From a checkpoint of a small mixture-of-experts model trained on Wikipedia.
Size: 8 layers, width 384, vocabulary 32768, 81.9M parameters.
Experts: 40 experts in each of 8 layers, a sigmoid router.
Training: a variant of Muon for the experts, 441M tokens, 6734 steps.
Below are experts of layer 4 (counted from 0) of a mixture-of-experts language model. Rows are named router (the router's row for the expert), down (a neuron's output weights, with its number) and show model dimensions 144-191. Each number is 128 + 24 x the weight over its row's rms, rounded and kept within 0 to 255. Numbers have three digits each.
Before each expert's rows: "comes before" lists some tokens at least twice as common just after its tokens as in all text. This comes from a sample of Wikipedia text that the model never trained on. Tokens count by the router's weight.

# expert 16
comes before: " of", " in", " for", " and", " to", " with"
router:101127113124123102132137122143112132132128139149114129155135122115154117086097082118149085126173096151175128105154144123159122093153125140157103
down0:162115116122139106113091131166113069124124114123129136136106132093160152107082142112074094126143114181141132155119121155155106134131143140098108
down1:147116106175132126143126150092127109123138125084061198126126115107081147097126126136143142073154127136133160122146127145097126110141102119141158
down2:139146105131148210164160115129158139169171118087106130146164099145117109130152097125151119173090121100139138128105120124183151125084082098130166
down3:117119142098147172166157119181156137138106164127148073108117105104104123149098139121137114099133115083119147131141096139124111126107132137130135

# expert 19
comes before: " the", " was", " been", " a", " had", " is"
router:108131124130084111147162142092139126120100143137141119112189167148168091065115145115138121156140081119135143144138099164159090095118140110104135
down0:104168127106135138161124089135139103099126124085159169118115111109112116139151111173146080118112093098147173175108105144150131133144124098110145
down1:147125115163109138144144129114150134124138099106116134110131103125112122105171112123091172088166156094108135095092120126084094139153128100079094
down2:103081109173129142129128104159090131114128142157166168090096117119092092119101117145136093174137121135144135104146141144149180134127151130127140
down3:144110122126101155153106159108106141138140123100158114110166121148094150109112140175124147122148114114104128156113107142115114174077133096130154

# expert 22
comes before: "\n", " ", " 0", " 1", " 2", " 3"
router:081145123145108086106164137147134152129097119196125143120160126141132171125084094147196095129135097153156150165145139126139106097162076083155108
down0:120152120132076147176124114104137132171123057130149088129136133139113131105156111143107104138125131115116143083119121110100070152126141149131115
down1:149093132159130116149170129111120162165112141162158130141149114128101114124157054121115077150133168122127128119116114109145127134113149118086147
down2:147167126148154104153102095143126176106099167088123115114142125110149144112121140078090118106129135126126155094104142123111125142068142114142164
down3:105143130170090136156163167127124183128128127133117117107120118172130105144115155105097147121136123145169184122143149109190116139101093115158122

# expert 39
comes before: " |", ",", ")", "–", ".", "),"
router:142139137138126115115145132128130138109107157181132096142111184132176160062127105120175101150133101146159127142143135142129113146111097130157147
down0:154122122152148140156134138076171169172102122081125122069119085172086121135135171112069114124163123089127131146142094106134135152142137134127102
down1:155132111172143139137139116152152126147132142085158162101092132163125140102127083117121123107118138091139157159115126126109154129077108147136092
down2:140160119107112186178121120105157144168134122155104109124116144118164103133171151106091131130154130117139140156141119120136160165107128135117158
down3:102150120148144101128109179140098172140158115157104114126112149104196166121180132123125125121096114115122157105154097118143146143106142129079131

# expert 35
comes before: " of", ".", ",", " and", " in", " to"
router:105147125144073116122156145122130136154115167125124133170117135142160142088091077133162103142120140116151142139137153121186132100177103129161094
down0:107153099124121090132116131163151082144171111096132091121155175154128082131112176149099136137089140161144129073123126113168153082152133113139146
down1:128103113116177095095163105119148136131100114137109139108108159121090142098098136142126156122160122120145083099100140154133126162176129109186141
down2:141115116146157149107179108176106159098109147150183157135105151133119114087125154133147123131109121086146135135148147109155058121114135138123104
down3:131107111131135076133149183124103111156112150140169182149123149162118066159090147087194128108145121117125169136136125108118132115117128139153066

# expert 14
comes before: " |", "|", "–", ":", ";", " -"
router:138130106151127150091130122125112191114093152209140096142135127134176127125132080138173102122144111148147126153111090143123120127161105124119121
down0:124098078105145144140104135117114090158146159113134108141139144132131082141097109099140121115143138137146141120103108149112089102146089109165145
down1:159136170091071109105155143135116113136152155148138150099093130158140121122117115137174126139164123095110120147103149150071115141111094114140118
down2:137135125115156137123132138161099181126115153138092120139124093132104120139151105133114183111130128118113152122125121108113131106137132171152135
down3:125133092104148146100090110123114135141128156144176141149155143122140137151167126142112121135103079131180143158128147093155102134130103089067105

# expert 9
comes before: " ", "\n", " 0", " 1", " 2", " 3"
router:086124144167137129156147149128120149141117130204117119126132158162147113087137104161119158122169161119120149148149152111101141103148104125143131
down0:138180113115141119114146071130106110128145131131109127120093116150131109120118153135100118125135126096088139092138143144115136184110144124159108
down1:109082122122104165133137148132088144125161077088117129141080146100047145128139115147142181119117110148155126072092175118127135093128125165178123
down2:103106112156149080165158130166103135095111118133118153104085117107100100108153125145110118131124082070082087123095104127127118149181152153146125
down3:134157131102099093093170160133118100118135130146126131110108107140137117144123178131138131137141142093129129104118173144140117148134150113092106

# expert 33
comes before: "\n", "|", "-", "==", "The", "==="
router:093119141121112115134162120135134119110122097163095123111139150130119122125101080161099125130131136110132128098122112154193144144114085127129087
down0:146139163166150117104128155125096127148121160128102120139152132186147124127080120119143134131125142117148125160102168164146119128118120117146153
down1:164119120133107144103130084101152130107111109155156119107075161116126142106142128140136101139106115120128098103129125157187086101087103146142128
down2:120110085162103157125150111134130104097075154174137098104071103125187132138154105119112147118110149140133111173103168116132121139172133102131115
down3:110145139147137133112127159129169064136097095124151094081121093113070160129158167163125085120155144139156110117115121115154109127132129098114153

# expert 37
comes before: ",", " (", "'s", " was", " =", ";"
router:114143162135106110148165111125074149141128115176151076086162129139140138090126100101134130167143132108160119133123122184123176131112098106149113
down0:142190101110118138114136134093130155093145148143149136123118140118153116103121115129176121158155079128140121107137099142155173128094093138177159
down1:126138090113085128145165118109144115083129124135153109151193123160133143160111112142144149139119077104131099164128138105074136112077147147137146
down2:101078150104154128131168111142108125138153126140174132114108167125135117145086134166158109121163132104098131115146151111143154128130098106144102
down3:149108133124122148139142104124148120079141126114108165136136092133120161133154095162150106116155124170137128142112116189162137159140090162140061

# expert 7
comes before: ",", ".", " (", " in", " of", "',"
router:108131125126147086106140136156129159135132129172135114146136144113163161065104090146122135142154106136162130153133139143148114103145131136121083
down0:143077078117193144118073118165137151178139107143141143142132121081106105110119117137120136126100138098160150139149135121182086141143152120102141
down1:078172145089125098140157143140138113143115141119095156089129135161096141065161141149113172119141092108107068134118152139140114092156151142159140
down2:103177155125131093126131081141121160176150149107152132117170116154129111104121131103144175120122137110133114162120143100089135112099108117150144
down3:132123132120151116085124097155145134128113122128140107137163169165117155144163110144146152188129091141119082126117144103160099133147130158173097

# expert 20
comes before: " the", " to", " a", " that", " his", " it"
router:094184141133138150098140126112144098121098159145114104104140106129155140122082122129137107175148120133127157164149171143143162090123132123133128
down0:154142134108153148131092137109153123128146165132118137122127125129091122108142129104144164111102165130110182112128176124106145085125099133088188
down1:129132146108123097133108146090153107141173117172165107128120161118146171165111131128103112155154096127126104090132096131178101081163109125137120
down2:148118092105114131133150118131114151105126126146139135108136117142183092108098113165079095161141158134150137135142087152128122135125121153125124
down3:138140107177158154097125097140123119136165140194131130092119108138129131099113110133110117137125122113110098125122129167128131140135131128120158

# expert 18
comes before: " in", " by", " to", " the", " as", " on"
router:115119112132135130086114137140131141132078142158104114117148156113143141134077147138139134156146092103152107121157090181160175069115089111129095
down0:113132143137118087120123101119113168120122086109115126119104153134146138116103106144089119170090143180143113121152125124107094120156133147160111
down1:119121079139126106088133134097110126139129171053106166087114137150142081125177114169141164118143136122112141085137107153151108143109110089138151
down2:111120139117142113115152118185110167137126130120158129176088127121102135115119169083158161118090107140104114107132137141154139100131147145092136
down3:125146132112127132143099092109141142169129152127151123145115114160132106171131123147130111124125146133079138129117120124122151127069114103124162

# expert 27
comes before: "\"", ",", " (", "'s", " =", "\","
router:132188131148102131137163155123099142120117143170099125120105107136170142088135086109117105163191087117154116165140161170120141116164151148103101
down0:114115162135122186113096139123139124124107127112126110153126138155131136162137096093123155134143123156144111120109183131180149125152143109126136
down1:159175140142144156145143149124121112144108133151149144092127119154082140078147139105137125167115109104164122120133119074129167098138160121157139
down2:162122126145120113129135135173085144063146117147141156121088133156140068151118143143164088156099117132110124166074112128140124126122121143116124
down3:172095113139140132107105142118129075154152142139172127145133117163133121135140150128118122101155124149146138132095108115103164147092125103093128

# expert 32
comes before: " the", " a", " his", " this", " its", " their"
router:104119132113145117112138159141121122118085143148139085133118163092154121092145098145129079156157111117143170144130120160167133110108120130110112
down0:127156172162129173112111110177104164128123167104135094125129163147081121127083084157105091092121121121126144095149121139132094112134177116106125
down1:125126121155119120154149137162131191145126105103123147154111135099135106089113099139174139109168169142117110121144144081121164095148165136110098
down2:104137134083171116108147154153140139118095152152152098134115124087157157178119106083130142132136139120133093139183151115173202144077142117135155
down3:125129187106139167144076091130071120134137157123162145131127124118128148123074154153139166132132136096143131105171116101114116140079140095161117

# expert 4
comes before: " of", ".", " States", "'s", " was", "th"
router:096180115114089101115174159087120158118108142109141110125149135155157118110121106123112117116154111111139109121165142163141151092121128113147126
down0:098117026163111137123109114132145111113127119110072131108125136098143145135142138163141142128099126165112108116146148121099113131123138110151124
down1:103112103142141145124167152123109099168095160177150115131132143128125108126141144130108142138138130127074102090164106118147132143153118106147118
down2:136141082147117133077131128110158125162112105110124095119163122085132126075160128085122131082155143144104118094131103118115116147094108133114175
down3:180094131106099104111104092123108155114171125106094143176152131152123120139134113095120153128131140165111066165136134111106132119104085132092141

# expert 15
comes before: "\n", "-", " -", " \"", " 1", " 2"
router:121148150173134150096152151095116144165100163224112109161162115122145141113124091142177126130156058126179141153142119174130121133169113130118097
down0:116139136138105066100138106145151111125120130109150135100116139113070126132136079113135136099110144137153102069147181136112106173152142084098149
down1:125134150123102086124143157138121111082082152135141163167148101156095117157154147112080146108150152152095152133142145124103153117149072147134095
down2:124111148156115153168115128135118118152111141112170100128150096091097076111122121139108122099141192131128139130136129116155072161152148141122184
down3:127100121152113099090155133147131125149126158150109112101124141159123124100162111146075124144140153141141100111089113080118111148108145122156128

# expert 11
comes before: "\n", " The", " He", " In", " It", "0"
router:099163129153111108122144115113138112144077138179125096107139169144142104076132149143113123107165128149134165123146139145147132053114108165164104
down0:122111169131049145125107134104165136130112098130138131153132110097100140120099115137090118120097093136095105133166157150125170129136134141138140
down1:109134140097116124110124159126115101114100158124148127158152133146134178127104090148114165135172147128127124112099127145151110143143141147149154
down2:141150122097108139112082174121129168113137103120117141119157121109136163121158179115124101114113119150092137105081111138128111113147101128144129
down3:154085163150140128149149148127118170104117099116133120168097162092150130129158118137131111143112106141148175122126120151165093148142101141125154

# expert 5
comes before: ":", "\n", "==", " by", " ==", " career"
router:114133108145102138133112134095128167152135137169102095076145112148130159070114092151163107129107121167135123147157107157202138114141140127145117
down0:132156143170148104135127130105123139080113080096140162134127160125131159128108150124114084131115156089130105121106134095153142133162096163119154
down1:121129106150145162129111148133101139142145124142125086127129110199133097127104139158159134134142117161192170130135112104108113106088141117116090
down2:142047121103150113123134111146099178151139119072113121144167095137169153128139136166146150168100172125149132133105160109107155112113114117181100
down3:126110123074106155139166114108137137124142114110138144150094104096089139151159124144120122162149140127120117137095124149102136146107101128141128

# expert 17
comes before: " |", "|", ";", "|---|---|---|", " by", "|---|---|---|---|"
router:081178158137130134128143103142143106140085141174136086145153158146147149090128122163176123153164112160153144127151102141167142130170115112154107
down0:116109115108114151132136134141134114116142156188124102142125147139168116128119129109158120150161118170133124113162121144133132097147154153086114
down1:109120160111151117116095144101116109103119163082089142200122113122102155168119145122158138105069116079124094123095135177118125181122146123124089
down2:120070130100140158121130115132101126126126128137106159099122126110158167146180088139129155107107158122106135099117153128146139151141111141097116
down3:145145137143110169112074106096130114136116127128137105107119128147157160145123128115106147144144149133124124077147140108122133084123099128134132

# expert 10
comes before: " a", " the", " \"", " well", " century", " an"
router:119122160148128108119145121123116164109135151144128134149139108138190118122111125135119153107130119096139129134128131096134135085148124093121101
down0:092110098136143092119137119125150108154126145106136154115089131141147125138156101101152086124082118139065176173153091129146117157135111113085107
down1:118106079111143177121136118079138135146106110109107134109115135178115141164152107137098073086109121112146121137153138143162132150164158194154118
down2:128136133110148128169108138130160127118123131150152138097076145167121129095151119124115137098121139151161118116096098137136104139156140124181140
down3:117093132083179122117116148141074160123133096084157109104110125133144149120109163123110086082154123132125118107162144143115131151122099123143109

# expert 0
comes before: " the", " a", " Representatives", " his", " this", " birth"
router:135144117141104105098177132156086150140083111184144122102143136140148143150163098091139146135169118127151139143157146161152138124120154108124121
down0:095084169148113142157154123125127184116164151104142167146132121114125109106159133089126070146111124086104135155089106113103114109142171141113088
down1:123158154121149084110114162100144144137123156093132160118102123103142150144094153121123166116098137132108155140107187141127100143139129093104096
down2:126182127120084127151147141123131146156097148121137154093125140146104161117152109119119126124148149128091075158147131151125163095138143097159162
down3:143136145142149122146089101147094066075118104139147154123084119121125143149132162120108137093081127168184106141120117147098133141107092166074150